python train.py --routed_scale=1.0 --init_std_router=0.0274 --lr_router=0.000723 --num_attention_heads=8 --num_key_value_heads=8 --parallel_block=false --init="normal" --init_std_o=0.00437 --init_std_down=0.00437 --learning_rate=0.0011 --max_grad_norm=1.0 --max_seq_len=1024
Below are experts of layer 3 (counted from 0) of a mixture-of-experts language model. Rows are named router (the router's row for the expert), up (a neuron's input weights, with its number), down (a neuron's output weights, with its number) and show model dimensions 288-319. Each number is 128 + 24 x the weight over its row's rms, rounded and kept within 0 to 255. Numbers have three digits each.
After each expert's rows: "mostly gets" lists some tokens that are sent to it at least half of the time. This comes from a sample of Wikipedia text that the model never trained on.

# expert 12
router:162118131142146169118177158143107118146127161152148109150087089098121131091136128120141148118100
up15:180117092148144127120161129159063107155146107220164138108074111096092156157146122135115131128121
down15:147126116095090134101131133145140117142114074177141144157131144105124088155133105130170083130081
up16:178124111111137118163107156173116204115143087147155180129150130122112121105125118078123134139116
down16:111142124133140153111093182136152115075098100139138120169150148100135132163130093121124090101156
mostly gets: " | \"", " main", " role", " as", " book", " \""

# expert 22
router:146093126117147110138162163130113139148137151110146109143130116106097088120117094137149147164107
up4:138120136144151118106135109137084120134129160144172063149104084084142111113133117159130157142095
down4:151129128120116115141056144104140116126106147144143120111114082146093128117156154138132124139133
up5:156096086114189131112151155130072096165133173120153091161102118107139096116124118134146091153096
down5:100130140122138160076116182144132120130126093179162117127134122140106131126144092174092088123116
mostly gets: "?", "77", "57", "76", "02", "00"

# expert 1
router:157096121145136126146160176144122145124119147138144127188103119119106104095137110105163135133080
up4:106110096141180122106121153156105111155123133132199112140126125103148092146137096173139075156116
down4:157165124106147136105190110154157140103134150133105131125112122122131096109113140126087116132102
up5:180089057123177111114109142157100132150126168148160106141114132109137078128126104117115151136111
down5:104144156118135130146080121132133137158173103146128119117135128097118124089104128129136076155105
mostly gets: " International", " Council", " Institute", " Hospital", " School", " Committee"

# expert 23
router:142095092160138112158156162137115144140133135161167123128110117119136113117125140116171119158097
up15:128118116184151156096148126147103114147114118184200129118104089083111094082143130147152101141121
down15:118107146116097175117119145105158107106110171115130108160144120137111125130131104124097154093139
up16:148139121142142115116138173148079157122087119150179104156160124117105122131147141084130155138136
down16:144129117152090144127104103159135140075184131127116103126148134085138138169098102122118149115107
mostly gets: "erb", "š", "yr", "akh", "ét", "ré"

# expert 18
router:153082119130151130113117149166123157147131147109118133128114121109141120104125127103146157121097
up0:196130107116163127097107147158097129156117185123156133108109132135158084103133129131113176135133
down0:140120144113095114111086169112150121116101140123142135129162140102080093121092125166129144103106
up1:155083110145160118122131184138103114149142170161177090157124104116120103120125100144146100141083
down1:108115127115094098176128124137122151091108103170174088148104111128109136121109092111127104083120
mostly gets: " group", " government", " state", " system", " ship", " bank"

# expert 9
router:161081116119143120114133153178126126173127148137164118160137122112140090132143108121182108162089
up0:151099097146142131122138149149107118144151155156157092128110104101105086101141118163119116156115
down0:112174137120126127145076141156117182126105125153114116126166132110099102163093138144144055117101
up1:131109137108170147114164154128087123151132156137142091157120125108140097131122097148169081156066
down1:157136134179130153106131151105110158119169101134138111126072105120139139151126101119108130097150
mostly gets: "a,", "),", " (P", " (M", "ia,", " (N"

# expert 16
router:119086093128167092128166154150100102124097137104140102171126107123153116128114124133147142129118
up4:129122146142131154136111146174142116126151154165124097093094126114166132107162160119114117142138
down4:135121103109099168148090074104147124148097112142139149121083141096124077096187108104120147154147
up5:159119097088167123148124104093109103145107131134137099113119127138128111074133127102142152184130
down5:108122110142107148097124128157131116083110113164135142073108163163144150128121113154140138168094
mostly gets: " two", " other", " three", " one", " many", " several"

# expert 7
router:130104111118135116140118153131110145131145155114130066150095096114153117135179124164153155159123
up0:115112129149118123116173138129131133149172139080135152157060128101141118097116144121119159144121
down0:131123104117118110128077127168101135098155120117109127086150083126089119077108154118124113079092
up1:138099155156149138152091100070126095134096158115135141168144113127128126127162142094117088159129
down1:134131162155092116112153127124102149103165145107103101134139166133121150132104110147169153110148
mostly gets: "es.", " that the", "ed a", "ers.", "ing.", " \""

# expert 17
router:158104094136152092132150149143112152156127135129146133134120124102133104135146116141158113139098
up19:174105117099155120127108143137114166171140146130106090151083112082149105125152088129117135131093
down19:137137147130134140164182157135146139108157126138104169133170094143112145131150166109098098077141
up20:147107094119120167117120168140109148173148174166168133109104146101131101117126125138150115164132
down20:113142137166117130172129139144135181132123110157129117120118159125099119108160102176108153135145
mostly gets: "ington", "ford", "ton", "ville", "son", "bury"

# expert 21
router:161093084130174129116103134125139133127136167145160081151113123072120100081110115150114099128108
up4:155134080099151111096134123118167149139088175160174118139130137134136122113132159178119137110135
down4:151125169119124118139122156113132122112180104172114105074110098128112149140144129123115162141159
up5:215115140104201161088124135139108119125095173115165082140080131070150128100130087103109175143128
down5:103131094142104098130159107119107147093152114172135107132138145144182147195133108143079078086140
mostly gets: " to", " by", " in the", " to the", " on", " with"

# expert 4
router:144099117140167137104128163130109106170128158167156079136137125108129105109117093135179126147112
up4:138112149151161146105114153123108132165125128126132089127143147116128098116112158170103125153097
down4:135116185148122104132149113083140115104070130119115105108126196125132110151114133099099155145127
up5:149125055100170076103114137109096097134121120109150104116140110098154134112121102142120148095139
down5:133115114141101135110166114135148137127116134126099093131100172132149137164135139138143127155165
mostly gets: "% | ", " / (", "; ", " | −", "th | ", " place | "

# expert 14
router:135100067132132116090146172121114138129117174100127106159082096110133103155127114178141109165105
up3:126123135133128158107107107142108157130125103095150080139132111088181116127142125089118120104112
down3:178123160129187110135141144155094104106081120176134149141189179106127154130154129159127109097059
up4:125129120133171098120149120132120140135144144094137122104136130106141126123121149142154155146126
down4:160132139159128107132105138089147128121111163176152184134087156130084107098102112075097161131111
mostly gets: " of the", "\"", " the", " of", " of ", "'s"

# expert 27
router:167084138135150136139149143151138139154139120150150108167097110102092118091166102129195109136094
up4:162107090103153131116119173132096173158142152103143111153084125080148111155134098135126161118119
down4:134133122126146114174164115127151111107176141151098105114163119173105109099120118141114082136114
up5:174086106120163095125137145152091126147130160142144078135110091091145099097122097132155134147086
down5:148126113126134117117107110128128134130119168105106109137124122135167106135153128152120119127103
mostly gets: " | S", " | R", " | A", " | M", " | K", " | B"